config.yaml
d_model: 256
n_experts: 16
experts_per_token: 2
balance_loss: 0.00915
norm_eps: 1e-05
parallel_block: true
optimizer: "muon"
decay_fraction: 0.89
batch_tokens: 65536
dataset: "wikipedia_en"
Below are experts of layer 9 (counted from 0) of a mixture-of-experts language model. Rows are named router (the router's row for the expert), down (a neuron's output weights, with its number) and show model dimensions 0-255. Each number is 128 + 24 x the weight over its row's rms, rounded and kept within 0 to 255. Numbers have three digits each.
Before each expert's rows: "comes before" lists some tokens at least twice as common just after its tokens as in all text. This comes from a sample of Wikipedia text that the model never trained on. Tokens count by the router's weight.

# expert 6
comes before: "\n", " ", " |", " 0", " 1", " 3"
router:146163112118173133158166116121147114137140155119171164128174098161134155126094113116138109128107159116114101140160146162086124118141172112128116126128166109132129159131144160129098167124164111125132152131140156145174106127093102154136138123147082137189087137162156134105142117140128116157133115165143128132118173121144162166116100124103111148122120130152132126130137128159131104124130133146088168108156125151163129144126136102165111140154130080167112141101109110108075119177106139145177153103143133106119142173122153115093146109119133103112108096119096102168177104095119127124088122167137114110156107106141137107156176136120127108108129109085111121138089161121101167124106129098093109101113094156140103111104121178098125107150158098178175131161139132130154150098126112
down0:149141097110138142127125127079084118106096127111134132133170121127160145155170103154106128098129137148150165141117113118112105120091177127121135117133108126162123142090128155141113139140139080135145158042137188152127101181119139136101103118128147157119142126120094147152135135155130143122197148144137111104111146145104124095134092133136155134156099120137109139145103151163124133125091090116127136153127096145095145131122137147121159146158125111143114116118175110146093180148158130118155154099123117112113119148182136118117115149108121146121110139133117113148118174128168147119113103105114124092085136141121078174192143147139082125099159153148093140097127146157136135105121088187130110136101173135102136124091118104127115111152114168142135178148127150102098105117161151
down1:107162098097102160108143124127160123100159131136116142155116110153157137133139122103115099143130140151112165147134122150140097107110120114111140092102120116108141142067123129109125170117114123165125125132180097142166130128143155111124137130142123100189093152137106158129140134126153120096179150150173146105147139148097173105081117153127127146135119129106144173133099141099117126149118146130141099142163119100110134162112156125120119191140131157165104102146096128123108137151134111075152167108114135154186106134186142178132102177159096151125123130147168120128168124160122097112113115120146150099123121144104170102111142141125112109164161106145139107104112155146125106090119126135125134172113136123156125149091124155139155098108084114133174138142160111149057130073127110
down2:125104112127137173085119169152111145118110129113116137113187171138143125131084131123119136086137128059136120145103125149147184138122119115162122123104133097161121097117146101092122109113135118124098119139130130089090136134115110129174140108101158109155139150149129143132132090120119074183144206165123172115129122162181097095099118123101109125120155119165122163083061155140160112110149138141144119142116144144144126125141114126122100120178115144147130153097132146147099143098156142130141121148129157199173117122111112115117119108148103117131111155139136071152100105127160083152142123146148148157127158101131116124113123128104123149127131113136157129085094127151120115133108170134135122108151157102121158124193107159093147130134120137132111144096122145173142128113156140
down3:171110127113097098139141109151154130125140124159169161168156157096162160105158134147119138110139125076120156141127123120071065142137129142111107128112169144134078117111144155104153132110096137082122129105148199101124155166153152142160155141135107133168157102116122122145123145142125145166158146146130155124101142183076115115135118128130157103171178147141106137124141120161129124184120144155134137165115097149110128121156094139139146100163138116169096134121135125129145149118148152134128109167109124154127156141144102119108141113121143099144087140128151109091096162113158125126142102131102117096128160104108157148109139173113097110119099126102062125099102122143120107095106142135121111090122148144127157126132121103083151166144108151099147085145131108128140165108084149
down4:141102154158142082123108112127174113155115099162090097149127144116115114149119090116119124126127154093126123078125128122147114126149122113194140122152161121153142181128133092152101157132118129144118111174133094119146123125076134118154142120111095088081134106116157133133168145145099100156118144127132104109114153162111170113118116122120152126125130125086126124110148108121170105148080122143134123122086087111150147105114125125134135136154116074182135135121092131094119137172165126101113139102183102127170123145103124122129127152115121090140134120132168134050097134143139115133100125087194122161137105140056102133145109158160112166133111137117142139143096143132134123115138091102122137134114095099121100098110155104109101108117144112144126131153126135184118093086139110
down5:076098105142143105134134146110101145105140160120101151103180123137120161109102123124129107108144096124157141099122109113112141107127127121091127139156126100128118130145123121101101143102090143133120116173163148129143115122174110179132112093175131113076150112143183194175119116106130123082157101138139105115158137125115132157137121111107125148151089095132146110114089155128138147147145140149119125143111088107109121094147140092123115111106134147088140097124123105175097139149103103128153141089144150134126151181109147179106152127119124088121145144144090146128127136125149150128159143112121144142136139112086148141090133145094099157156165140109151137168117095118139149126076145080105127116128114164142139088114050142171144125097107124117129120096145173084127128129175098
down6:121109082144110108142162130188170107121140111133060129153153212143089092149118136102075163126122141121119075139126098139169125130127200126124126105108145164142115107140135138121120110150102111159128117154144135133133119103147142098106090121120131120134141132123106107140085154083180137127171133119129107123149121150150065086163095080124123162131142161126123093139154122139151169135130106133147124129144092127153121153090116130131137127156163128165118147123147096130128129152160163110107142129148161160136098120144122129166124138102147114111139134133138094146078137106145130111136144122110118091173158115151144167088138153148108105159160144138149134151135103072133141116098103147138112150123107136167104148131161119145140134163130113109157136161092123115106146103134080
down7:128138133130163160167106155129091110145121141148126146124121164123105111134064119119157153109196157146165133139134112140140141106132157115119126147141155120119105145133107168130096114119103163135130107122117157144141125143127136132114125132110133132147122093105174173129090089079130177154136123111144161121138125089117166076109129107161111147167081111153139133158166171116129091161121142166098088101158170091144116141142129134097125130143089152135138077122125121143128115144151096099161157121097120156148125083124124135148182102143130125121096166082129118116111111115107124145101127118127129119108115118145135223121151107114119105159149105150164151154143122094083091138121134070165171094118153110126123159129120147126138144159100105133135118149150137124156127142151103
down8:137128099137108182118118132171099137132126173153121142119109074152159109118111113131166115156140119177135175150155129133085109164114112143091110130116163121148062126105088097147096059161113114132133133100086136141107130130159091133155122137069122104095137140093142156148125143126115088145146127076139140131112141141152158093123132167129089142070160120107118165130144088128117099121154107141140194091093126190142128116098103139137158121136139181157133095108122111152120148142108096124167145157129100116107113108133159130108139104132169152124097135145129142159128165109125127142151150129120136124149129137154136133117083101125127124129121147121114111102174097110111162099167130107119099107117154102115090122158130137105123103144092137118111140090124150119098122124154124
down9:159165106139111087136103084132113131162076123110102114117078188125138136121104126150083175112125114130132147110138088158114120134087137143114128128104133132081109135116090120109116138109115109106123134168140148108130127103140134149103163096090153141107119162111135119122143101096128122124152110094112127122162109082121153127156089117102119110120100168139164089111132140114127097095116141115151183127131126115131130136097128137133128117098086100132133086149123113150131107097121148082144136110138134145129130137115091104164143086144086150111110126121115069137091147117190101158116129114142168120113146155116172112143153087140155150141105096122150108115109127130124144134129091124035125160127123120135119180103179122119159104162149156117091129143153162126144161137084114
down10:123123135101108160150157149131161144078130153114133126170112109135122134133084158137126100124113123142116162139136126098142124136105144157128163120082077159142096100173155094143153128098100119065139122122064163114097118101134112169112164141113189080158126127123080117142142138123118157152118139138147100127106118116164115109146119090111118141119094138088141115128113131099157150119124083142090113136127139119110127103159107118125170145082106149148153119136142123124095141123105151142149087151099143150148153145120102149125173130105109100115123087141125168120085164138093121164193157109122111116103122142116144147156156146121109125125118150105075115097138175103132126131115099170150150131126076136116074134149133112145130121170128130083099137097103152155142160123111131
down11:140141185082138168133139156111104151159124150105131146083134176151142126129101129126118133113117110135181120091094135131198113124110147159095153136106130111111127119090131133159119135090154137138101101078145098113114110118124113116144111164186118182125104139095116159117152126109183156145144123162124121137144120146083104092092155120153147129122120134173095141128143140111131103154121113115162117114129110157121113126091124111135124096082122104108112140102113104148132102137145161098098140095120110077133138135172153110134154120116104088158144105149155132137100086167156184140166123105125125172160074134111143129131116125129138106149130117102162126121130118118156089095141118119128154156153119115153155096135152158156137110151179134153085145106070126140159128148137108
down12:095131120145130147147128104144092148109129141156136082121128127111164182173150113122167122160115134136136123123145146137106123111122148121145120176141110146144132165157106137129135143139123136107139143125143094149140149109135154162116114156088121077101106195147160187141158099146124162135120104101140081127095119136066090148135116169128112088140165163135138143164116142106150149151145129116118105167123150055161081114129174136165143152158106092103116133101088130114135132098073133097063147125097096165153120156142149150122084100132152137118153144141088133090116119135110123085141139135141144104150118096145137144137140121114065158121131131121122104157105122123098109139142147126150137130122116128154111131102116112135090115135140134149150149128134093175119174092143119
down13:096121161118089146132134096138137133111154124148148121083090109180125140148144148137139174068152156137114086085124116130126119122111188112139124144163181149132174140150113131116157083140124135140162106125129144149125154123125096118106111120131159131118164079134155108131116143103095077118162141149158154128123158076120154120112122136145117095112132127143108140122109111140133137094139123121155122129123158135158097109106104123151182120140106106138145119091096139120142113124115147126137086098158160095157129172121108121135096131125148102147148108152138138128115119115145161098086135128154127162114132177138079135179163146153117123084132141077134139130145123155171131087100117136158131080135117085127085115094091161143135111153171131121185141121150112093144154170163130
down14:171143147153145135160136095103141137117122131110123119131118108090111146142156152124132114128123171130087131112130124125122117130157124138101161150094119191171102141109136133196122141115129125164126113110060169082176133165127178148121131130121117104109153127156104151178107116141151131180102115097111092146123114164112117131095145142077148119134148116113128109105116118136134103129134135132163150138111110142102106118102132131153147073148131118082150111113138131166153137128123099155095150084107172122162132140115144157136123098123164186118111154161115102130124123113159112081113123103115179112101141121133116126115154113110129103165145148165147157170120125126162136079127128124134149113091121101137170133105133088137165180146100131143147148160113126083173107110172122
down15:123153113134158138122096143153117129099160134129130111115161125145131094118097109126099129142154159125069125151097172129168130107146159110115093144112094102146125149138103142107101156157126139129109114147159103101142137113106160136120145092053165170163133110158154106176136114113147145125120129118181127116138150120165171149126141083126108124094147164134146138116089153123096125129191112117141168107111109144101119097126161156150147102143111094160174141073134155177096170122161128140154082118154143143141142149127142144137123126105115117149153131117148101123139137115146058126121135097098117105144124140116157166113092106127122133117141137133145128098121129136080199163133131112124146125188135112162140116112077151128145080147112143121137112137121117114095143142097135
down16:097098085111128131161156103093113110127123104098073117166105111122141122139127129078155112164122118156142119127120141140166087127106107151076082180129119126150194148117142146133077142114119134139124124164147115148121159102135103103095136111116121153133164179129103153159137156098132119131127139124103111090100151129131123107124153140132115119097122149140112120138120149137099114111085111168075115099136156156124104142093144113125100137099116140116157124098130135107149088161101166165112167057084121110156117129153126176098155113107077101127143165146152104098104098135145125108098095139152150174136097131138100099109083128133118142122112125137143115126134144141092138130118140099129145111177107153125114111123146066126084143125109116144104128160165114143138125087129142
down17:086125133134133146110148161153129116136092125107121108137116162131139084097174117123104140136180138125145104146117088136106162132120111192117141110092128137135127160165128087138130150158146146110142123148146104177127119173163104129099135113148127108166121143114087169115098201135109129110125126123140188174185131117128130096120134105130154140125146121111158105136114120100111090114147140114151138124114113144124120116112116129129088154148106089156117118071119143161151118178140124100110116118164135142111092105146116158124175178147123193171161100095126129113152132123094151136072120113093114150124138135123142103117123098089104181099086103140127129112121130144082145118141136107112162153124162154148121147154138130127112149163108142131110186109107150126133137144134091
down18:141118090145130077146158108145131085100133123138139101173143125148089123110159120133153130105184090084089137133137103093165118162115136138128140118078110126131149111133118120102183115106177114108081120092119119158146132086125133137158160102120127109128174102133125119139159108135113161095115109155155095118110088148167123122104139119152140104146128146141116125164176108159130101111127080147104111102113139138121178144140141141171094119107117120152154146122116108086139146178171157124135130085099103117141140144131136090181140119127126100109105128139143109143114158125107115119118132167126140087153101110149122150105151145123149146142153093155152153139109168127098153113098154076124101147114103121151116131099101164158131155103121076160140150100082168100134156112113147
down19:138113112132121106062137137167107143057113165099151112110135094117148085146101146119173137127097119152117145109148097109144122168093145100131140098130148157115161131070112102190120129124147153071114136114150136106143135115135110117144124108138141116136102160136127152126105096119122120114128149155143121132149130130136152128129107148116137151132144138163132091112150082095145145130126136117090138146139126156164150062129127100119146139092084122152158133116141128102099108104172160110204135111149156113142108088127104156072114099130130155106129165165117155146112112098145101140106175139156147124124166149158166183075127092151152096140087111080135131138116121099127144111125137130115125130136104099147117090119104155123126160148109134109120148172144107105115099124141119
down20:160091082141157109156086145147139088183132103157141140119177106170115117171143153138108144143101094130124203140136130164075129098147114134115153064136151118107124140144158122119149129140121123138088160122149107137173111130115126119112149110148138159151137159131130189126104072151123116125081138150178150168111128110139169136102129122186125112158148087153112113124143149135133112165124127150137143111149145115136099134158151131137123113138125114130145134129125136113095131140101140106124102136143148163124079155074156121126111118197132100118151145091134111115147138133140140091105188122156094091139120102150137134130136139113082132177097146129096110115136115095117128062133100110147146141133110125174109101128102131120098112129107122122151113149119145126146107106147135
down21:170153148102126170096135106101130139168135107162082128144112137136119126105160151121155136144136134104104061110121098126143127113154078121117129139124112116120126135172139112100139090112104123141084138124152153193134147182152099119137138128111100118144131112118114133118139125138101139149120152133136147074156136132189070114105080107129109121143165139139097153129141116145075089134149100072138114166156177121103104102125152136159171152172105131150139135170141153174127107116117071111160124126108136119119159138126116143114104117128115119137174117146088100172130108085127169121148124150091099099125133127114111157158102157110153124150131164136107102150165133119115138114155181144163145102142117103115135140125119114084103100092118118149117137103147095156129119149117139
down22:142067124080094150152104115155136162137127160156104068137130124166125118105141086102165115151109141120147135156110125156109165087109103153135103115085130114153095117099111123134156129102168155118130149155167137120144131136112139136084147128105139108110132097137114155103144200134142125084130105205118145134102201129094125120112088137158152144133157104157113150115089130103112137110117120148122123142141136142160138122101113127132124103118130158141150118119141150126090131144127161113112117158080134147128112132164119108132091129154181143136159126138119139127105148147148115093131145109129101130125147123102121109109144123142139150157140143096148164162120119179138119146116138201129153075116086110085151109134153098119096139111164136130138105084138136105157120155153175
down23:145156134084170147141147170142100131168133110160119092113139100123117087092055121166136122142136114100188123155139151136150142107111140142165171119167121124125074136130105102142129157155087142148101128110128190140120151103078111131095124162136123083087141135108160131078092125129105129095153137113117113164126125120083158123174111135092139144095127094114086156117103156114162131126131163131155112132132087138146124124146135088129145135131129124124158155136134176163121150145136104134155114132110126125110145114096129158090113135086114145137130104133149146178143095126143141159112113173115151117105155114117052118134135141136129099157110121173133133126116144129124145110097117085114160109130149089128105183131137143114076141142139128137086147147134142117110132147127145
down24:124133153111115119094107100108106160116118152135106146119145119157097122113131178104118141098091134143121156140101150104144110131112139116126088144131124074129126106109101180108163131099125105087090140109118106143143128117107112118114090097129129120130125152165151094155141109136116129129110113080148118158121121154116150069084089129179169163118138164134102170097090128110179141140139122155114120138094145098166127111145163090156131130068155118113170155171144138133130084144137143148116127144123096142169122126155138177122136187134103121136139120112105119136117134109091157174159135087125143098128099099149139145168097149125118144157125111114089181150097133119159133112104105133155188153133130119109148089125165114161150179140135118122140137134165110102120116153147128
down25:152165124075147151105161092114125129135132128166155122195119133152163084132167114100134131135144159154136182103139142149137108138140111097147130118124119141131127112090095164115090118126153119108161152106123074109130132142158109114142096135122130119168133128131114116152130118076132119175159114129099128102086125137116048131126107125119153111133177138111114133129120172098116136126103138126086163186142136130123101127134102124091126123129143114113123146123190122121115146143150130117135117102118143129148124130164131128097134144124104158082161084139064140147125104105101151111130121087106149152150157105121096152135154146170117125085093124080110149096117137119115093102163152091129141124147111083151128124123108110116126104137134063154179118127096107121134138119119185
down26:143181099104140099125129136133123146109125105140183136126096136140162133140155143083115121139138167183104148109103103119133141146073093147164131147121130070068138126104140133126127146140086113132129109110063166107131131091132081129131086132154096105164159126096139114128118152144115156136098105109134121118158150139085119143080105112077160110099114132125107155119147110135146148116149118124141168149130096146150161138108112186103153146153128086139183120147115085170119150138149152160119134086101124096121136142152110083133111109088138086102162092165140112096114154118132122150119110100150135111155104122096138125136138108140125091116138136123126117133116161126134108141122131148147186152134111151133180156115149118093161119133142166129077157131139154104122131131108150
down27:140067110123156139119149116118122150128087094119130142137122133139142138121131145098136103106162161136163136120149119134141110143102178106133130118151139119092132188145096143108113131128116133174152171133104091101120135107160130159152167095076147129124134104096143166119093133116097145157135127122104107089092149159115131134117132129121136124183139143149085102134114131113087108124117071116140147140188119142109139133120140124091112159120141146140163128120097125144150168133155129124094159174081166113106092147120100151125136160142145116121175095120132149137098149088125141118134095115137131136116128161102113096132209150082142125130145115109187118124131123105141170149148125167125132105124143148107161163079126165153144070101176156119111100119159130156142133122149126
down28:148114128179102131112079151145096120079092121143132045110083137118142146121137135101142120115136156119115088097106163143138116163103126101078159130047128167148169100132112137137118092121144168128096140139152095154145120156141120111186119118092118144158161122127111113182153109139130130173141119139133143152104128129134153153140134129116116131073128124104157139098099111148144153134093104150165108152136113141119161087123152149131141115139054108118087138132122119132141097158138119140142154146141148168121094131154111172149132140125108112137126113160152142141166140162122102105107133132111096140078154128154131110135132130139154132121102139112119105110109108124108089113068097136122167115114168156117153120143081120079169106153103147125134124128105149136128143114129129
down29:111166140127110106105184159122100104117126145140133151126174156158154133113189155155107148167099131117159114126185128163088129137134174145143138111115180090153088173149074106180104143126145143145118126173127111137135115124146125127100145143118079126161117136140125131135143128117146144162116128143136154130138149101152151133158133137128118148104206096139086148139083126119139138091099138127123131145125110153126108125160166094127160109144150138125141162110156138101127135123088100173151131169152155167106157095103141134094112110128124119105073111175146084099148122143085122126089112126107140122132151124138101126098110119122121142140135160138091123099147151073119092118142114134152179116135121117118139115077081096138140135114133110126117122115120124077126137125127089
down30:127146150149145130106117048132109131141192118101157127089170139125099151122128133096144142155144165113123103113106165169109110089119150135142094107116113140091132127143135087121148194117157121142137137112164134133133159111148141139130124150136116148158161133146129097122155136130144146121141074120122166130117149102117125161148161149114103137140166141117141147123179089158123153106116114109094110101107130134135123115176081116174144127183133165080168115151108132150117107112138112123127112130145135091109157151089144112136114134109152157126127135135114149150141158111135152094121123119125150119121155162149141099106159122141109124128152098138117160123171159137185093124124103131116120083085078083185126122121123130146156061135106086114159128118109112103153172102117125
down31:165128074143122086133117175119135159106075108061124159138134126184121124109127118146156114113118114112106152104157158201107104145076121142168140153111129129128123092162105121126113123097114104131135122153167133094115147140129123184176094109138167111136134064111111147129082136114128156130143110103128072111142132158107122130145106188119143078159124111113106107121136148116160154086171144145125075114096114115118139147154140103151132150133176167137143152128100139120148144157095156127126105158115108116173175115089159125136108106126151163155124121141123148145150146115109126153149166117137138128124123105119126102130126151126085143108123133110121111098152139113137100112155110145156127089151167129138115153127087100126116164131128132110148136133095131112114137138143073
down32:126145135089136101131128134128133159130109146147126118134146173123129104086151152120100162136153110180060135143130129133116091136100164131111116090097118138146114180167152105130119099124118091118109130098137149153164125138186123159127138091154097134115072140140129183137129143113161125083116137119099129074118148114122130114086114115145143118155147093175075121172100127111126134137115105149149136140126116138151120148101136125075161158108124114116099116151110129076141103110133093145070103120116156186100103141137132121110135150110124148122127126154153066143142114129142114117154129138137152132134105113146114104139142136135176126172130147166119097153118144097165147145147170093129135121101171123137106149123092143138126098141153145108122109112097173165139082170093153
down33:138170119131119179098135144118179166157083122118173126119097156126103165108123134100143138164092077130104099152112145139096150160117114169079131159162155131062114121161136106089149142152084121113095130141155164132118075112096127131115148157182131144129127119143110088087169147110145145096108099100139158148089120127144111087124152120164147128123145116152144156166110168096134129142118122150126105121150117112156114127140135101112149097134106126102151173131111172140097135140154073157127125108105134110140085122134130145153103137126110127104170102104130180133134116146117131131132143064112151090118145091102088126131119146071151127119128141144126156149152111124150108155102129145146152123128113092132114158133142131124092123146105080153143130109110118113096098124117133
down34:153097142130108174123112111133112097096092156111104103147167138111119137170074109144125162080142129097137140136088109127135155141152119114147099162137092145090101136115169111097139143164075118133050104117125134134096141090086124118175133147119062149131110114129148133118163151107139106120116105105105101159076121109102114107117131129123111155141131139129124110123116146144116084127064123107089118140095163099168148132107101164171109163131109137154098157156144111137155129114147145123106146165149113180145158183112155120109112162106089144115137115162122119162140130125132187114119136135108159144108135098144111092121155098122140139137108147129069156163141112107161133119125142115103122142139128138133138122139154090149153139127155125119154133116116148119111177117098143
down35:134156094127161135137123126121096133148121110142094144110152137160146143111112144139127125132110126113075141160107157101102139152168160106116172142083143117107137119133122137123164072146154088139141095120100099141118132143120146094131086088089100120115112156121131090095107116157101140115127146102105150120140150146130150143119162111150088101104153131118137164101181138105121146111102106120180146120111118132134120104119127131111140141168088151122140097114147131097133119157111091129138089167120132154096151097085129134078089097163156123176156164134105114147086156147139111134125128167123124188140120104172124116116138159121193178142139122087093132144156158103175135096137148166110132142110144111125109119120183074141125177126135122103131102136112122137119151131169117
down36:107124119155103168134156154100088129117111151136091114102160144161156095119167110131149170117139119132097103161095122146168159174128136131100074142133131077121130138109094134120144138098118191145148136146163106108109152128111142138133130125159126118100115159158116132110137164075137151083115106138092091088127116108186161132103114146094133134121114104130083115137129151132142127118137116144135174113144107120137123118098149143137101107130103156143127107141132168162164155142114122111110124143148070151144129079121144107124150121151119166093134131088122165151096132115087085153147109128132175138149140100104123140095131162097111132141167140122126144138156137105136149093129153135132120110170114166157107160070115117142135139161144185127134124175132099101137085095104103
down37:146162082129106147117125098147128122119118132121136130147136152152140069105135120125167184198141115124122088121144133143146118141117103162093127105136132134138099129122112179094105108106134130155143136112116135130156147124084114134123157155139118118115169121151143097129101082074091113097135127173106131101116100146106149159127123099121135156101062151135117124152113120077114144163124131146163102125093132112163154153118107174095123146106113147116111120155099098130146164067176085144121138107177110152098174142116088159141133095136151144110136115118099103106158116094145134168135093139158125136168120120115130146128149121099155114153161120104102147095108146129137111121165149161113092149151119145079104147151143118172126118115134146113097143094147103136141115090097112
down38:103142103096127134144127143098131094123090120139078076167118118127139131132106108119121136188126099079109087113115115182158170132143109139123110137102153159156120110139111095061136143169145093121106139149102142103154080120107128129079116143126127131181124158121096107156135106123153131128164145118127100151159114147126159137172088132131131125122120103116167143120127157123137100148056136171112155129103145152128121106156148072121167130078119132116145150100153170134145149125116128133090123127150139127131176126122156135090147121141134125125101098116150133149101170120151134118138079118092161128136104111102149156109118089103120153121082099129115130120113124108140151114140128180123160123113169110084096118112139147151110156112146125122101120152089174095140129119171143
down39:156131125141170125122114100143149124127118124085146153145135148070088136072167147125152128088084122135160140099130111102143095121111166146133087143127164093140101103109099162105128188125153171189115120141153126124130139087160144114138139113096108104129152118126119124099148087126131171138139105108137163121130080107137128112135131123168110125118109143182139133103173122161144134106162129143131128123119158103118111165118113115139155137119133131124145101119095112113143110155126146153137138178143143105130114122112108125143110129165102157152165100149156160108107068170157093122127154159117156115108083147121095135149137105157106161129120145135105119127097117114088149172111161140104124128179120136102167127111147121157160120117137150133105130168203119152123160159119087
down40:104075116151093120159120119125093105137152084140129105123111110156108128129134113178117126129144142163133140157121136115145173115146129145139094083106146125128138168120169123167149134144102159086126113129084146154166148141132112132157122158087179171163168142142137081102117117131107089107134110153105172139149063158116067141134083138111088126141112120171148066131121126149089150129135160123109145143111078141088117106135150112155153114107112144137132131146136135142144134104165116112136135136129148132136136151151116190175104166111128125148151106131139113150117103125100113112133150111115110137134092145143117130109114151103100116149130140149102090162145133131127149104117159153131153060129127109167099118101200168125121144153148159133110094136162145140135140136138146
down41:125125140096100157127155139127113115139095137120135131090122117128131131143101074114132105111133145151118178139188153139128143123136125132139149125158134147133111058129135129162126085082140123125160121102114159152133166123143150135125102089121141133087140127150073160115106120113113140100156069125116112135117150114143157133117131104122104118120156150127090099087141167119128079152109111124112108114089101173127126150101156144099161109141116148121132166153141131157143132129158166123146135110139073131115121075113128120099140119112165132139120149144110138127139164161111165152136158082142134176197096102112092116180132182095128109113159125116119105166173172101106099173101139121119117101096158143123133149115153124080130108115128160143112151163151113147149095117109111
down42:123105135104137183097126139103130138110130138133066150103122154140106116153091147130109100113138149111100127113111126178173117098144115102128122114107119128144116107159093159121151114190170150120074101136143117142113107138154092187142183109137055123076167149133172133123147140119090104105127129146167141126135151093124095143123105128147119143122130140116141112147120135139130128127098087118104139125115165176140138113093100113096100112145131103168104115116131092154082105141132151114128126096145145144154125135161123134129174140160090137147105168079121138094117152125128102120093100144133171148123135151119147164098157107127113129088123100142126065147126165144157126129099121168057172150120114124136137124128162145127097098133149124131113100149139109139142124099135148
down43:158155115133106114119166158145127129121150123161126133106150143163150153177095144138125144111119108134158145100117163084141163129139071101112139191116133116119114106125116142088126141134154115134121116115073139100096135116099119153167133130099142124090161135148058104133091159129093144086172106139111123148122169092169131090148147114115147135132128138118119154077143095116102096110111102148167123139116114103131156149121149136148135123153150150113151107165084131107136115139113129133128113131138105112114153156167118107105134160132145185141152158166170099092116101149112165090114070113147133157134143108135140109110109129118125157079082125143130165078114144136104124126118079163103143113123139128127135088119144141142108139126095171090106101140144157108147076141118135
down44:139160146189128109122146170135137128165148140131138124140148142100125132142163120099126132132095131080123167154112183141097132108111168086118164133116150120104138122104110108133149122118137110088147113136105117137130085152122143134147101078151112130113136111101145101076119132146159167140121097095127101121130139175125089084144135125122151105116105130141176121131085140119131165128168119113151068143113146136144118131082134109156103127124100118138161124114138100151168138126130099067116133145166141093152118109107161128129093129107142152121127137144099126098161110166159171135064163164152107132150108116103070107138130164122131129107120131176102135155145128081149090128089152124113171131135148082089124093115136124124148103113120098127123130156110089144135144134068114
down45:152125154158118158103131117122154141126099177154122149111077113098088141101106130139091100103083103141114121125118130144104147068149159078124168121107139151128136101122109118144130124139166178119119146101112171135103148105139140108145158156115143156154139106134102140137164106118161083128138129120143062142174111110140133102089154119125106129099106129130121140125110112108106106146127103160115172114136141157125158083133136153081153077134134122115146155122129112151131108112176094122083128142094097150124121099093085146152166150190112117126137149119149141143145166122123120117133171130110167111087112074135137152153156168130062129140134097120114139129118126105106115120125106148141106126138107123150154130212135115130127141143131158090136107141111125143160158120109116
down46:144114123116122142132123132154145137092130185093143124185131157140153086121114089110156136130180087098086141134138137110083174141149113138141130138126108134140135161149124158126143112134107131113133120137139139102141066127172143196128124171150135124152143130091079145133110108132145149116121094137138139173184120101156149089127129147131120128124184126096157129168101159160157152138136138123157086130128147132139092125145151129137152114140121149121127124144127126119129074143122134092164082155099117140144117153093116111183117146154159162157140130109108144113155135131182136144123128079101121119127107115108159122094116095093134126166156160127117127155125109143137112142144144139110174116143109141073099154101139126072109140114175124132161169169111143136093146162111112
down47:133163142136104115143155130124101098118091094125149101107132136157145110103107127129168125106155135057145171130133107121131173142079156132143080095100126135163155155141124139120110127156136120152121077092109133124148151093154122132148134135083130127124139142136109128109071147130106127151130130118146102116083157138158126119131105096134148120160122117137182099183151125119128132145125094137101146101112122098109119111112140139149096135134120128104052109096163050152105145110113155122156151144138165142108123111149159154166145089117095129157152132147124116120165118080129144088128111128155159149130135111103098110158149127176126151162134139125128135124131093137133124123085145055134149117154143146095122141153175109155144123148139100098151158120125170142087100126156143
down48:163120132130154103089152094124072107167132114115140110126144179109099174129128108116083111112130113139157137154106127123081142119154137092154156169141173154111111165135147132117097152111134132116086133120120124141096109119113092090120074121097112116157078154150123147160135192117110094120116120075120178156162167100092108201137135109116086123155127165127099147088080091130088134141101161142124155140114139143095126130123138130112142135132091099086121168113142120163103161113127109160147110143110116136155114132103135140133156136126069092143099121097121100161153137151128116138155114159122132130132134101176094121145128121138133134109115107134115155102123131101137165098102168116125174116125133133127111143121111143114140100160139147140158097161133125096094133126129132
down49:088143108150152091172141103100154126113112124135119191117174092142105159169094110095148147134134115142123152169145071122112100137127150118084143113112167147110098170151094138147152162119150126158119138103146102100141143126099147128146102176168157128092113132127141138139141157107151142095132182116134138138143093120147167104128095111123128114098166111088165140135079121159165112163142131137133104126096153144149143118113131103147119142118142119099104089126146126120098141141108095152140127175169126116149096078115121074128171082135118152135131169102108158138116109070145105136157128150152129096118152142139153140130144101111115134101135097148117133118089094171120170143156102176103115108144146118129125127134100114093126115157140126128154129135114073148141122140169138
down50:127131166139093117104133131080154108133131110110132126106120164165137122166122134122125144101118160128129166089127086104097129153104051188153141144145128140143103103110117098128163116096147117144134114127153107127097177155169160110118134138148136111089107095121164127142140131137072145106116101113091121147122113111192164131133111082078105110146119153143135145187136129137102143114151108137085130154152105173107152117108114153117174128123097116139113153121155118164121137144133125163109103140143103141148121177125116128107153164118126086100164120175160142134142139144127169105124117128170129162141148123118129158128133168156141155148135117159144169094090113153152145124116121153157136113120142121170163121112094086098118149126086139154136168142165109113112093110103120
down51:124143135121128127080114161132141118118198179130124150182153152149130167163164144121084097085115105158121126121117144124122135137112125125107143123114134108100198124128109119134126103126157122124150115095117107175112122155168133136132059115105128123166128118112123163095156119129121141096151117136084115146127169119105134152141161153137123078151161120113186085129147149132119135173072137135121113138106091138135141142134124131152125144138121106161135123144132123124153098191151116113145142147146140125154105126115165124150120143145153139132111142186146177115113109110126122143112176138138129137131138158098104108062162091132109127144102114097136155172119103142156163130124129091115119120119161105125160143104110135156138146130149090158170163090131154130129072085143138
down52:154129141151154176148147071110144106128139092106158148132103188159145164194115157121102146171145133125115136118099130141144140128143129160159091139095159137136151147122117098058112131137120125123144130140129139087166109109104092064142097119119125117117140119092122148153135132150126096116133136109099130146148112175142146128136143130100137169178115117161126100095155126218091108129128119129115157125149117158148098155123117098142129158127147112127121135118134095133098139129095091131110172139161123139134082154137162112110107161093122119087148154168135128177119086192157138119149137155153101110103116153151144149129138114156120151112148134134109153136152132126117117091153130114182163142120142158171127130094179136108116128107118107120133141158118141141137119136151123
down53:129139187112173120110122100113109150124150154092088122144139103132117139139110132174114140109116118142160114148125136155068106139091102138129154144123146133123131167131142134119137143169146112148151141131119101122156140123130136127093114139086120112099137156094135146148114131116090140109163102144107147119167148139110129115112106126105098152132155112064141080090159149137128126130119131106142148125195142148117129139121169121161131099146093096138142124115130109125176127135142098119163142138180130073177104154151141146120103135111134097107131167150120124105115107162128115134069105121129121139134139157123115109142137130085122118111100161126114157130128124104156196056103103095154146116114158176101106106145128160136114107133169109128037121172147105093126111116121110
down54:159156173110114120133144121154125094141120114096131108154150131118099130115137123125148134182123134142123107136135147154153150108122079124142140142124108180082145123120165132122105136165078112171149125120142145100136106144089105136140114117114146106137166099157145120141139131163164107122122128124107143155119117149159106126105116142129072113108133120117109116105149140104082137104092124172118122155158148140117096149153099157145101122123145065171100151156146111102117117110114119112082087085131139105127139095140116103133108111102129150108130157062163145126186096108126132133121138151100142115119094143088132158135102105125194140127152143134090124128120134155107160144140124110117102139158150139128165086080105063130140089183107109090126106116175097143114172153126145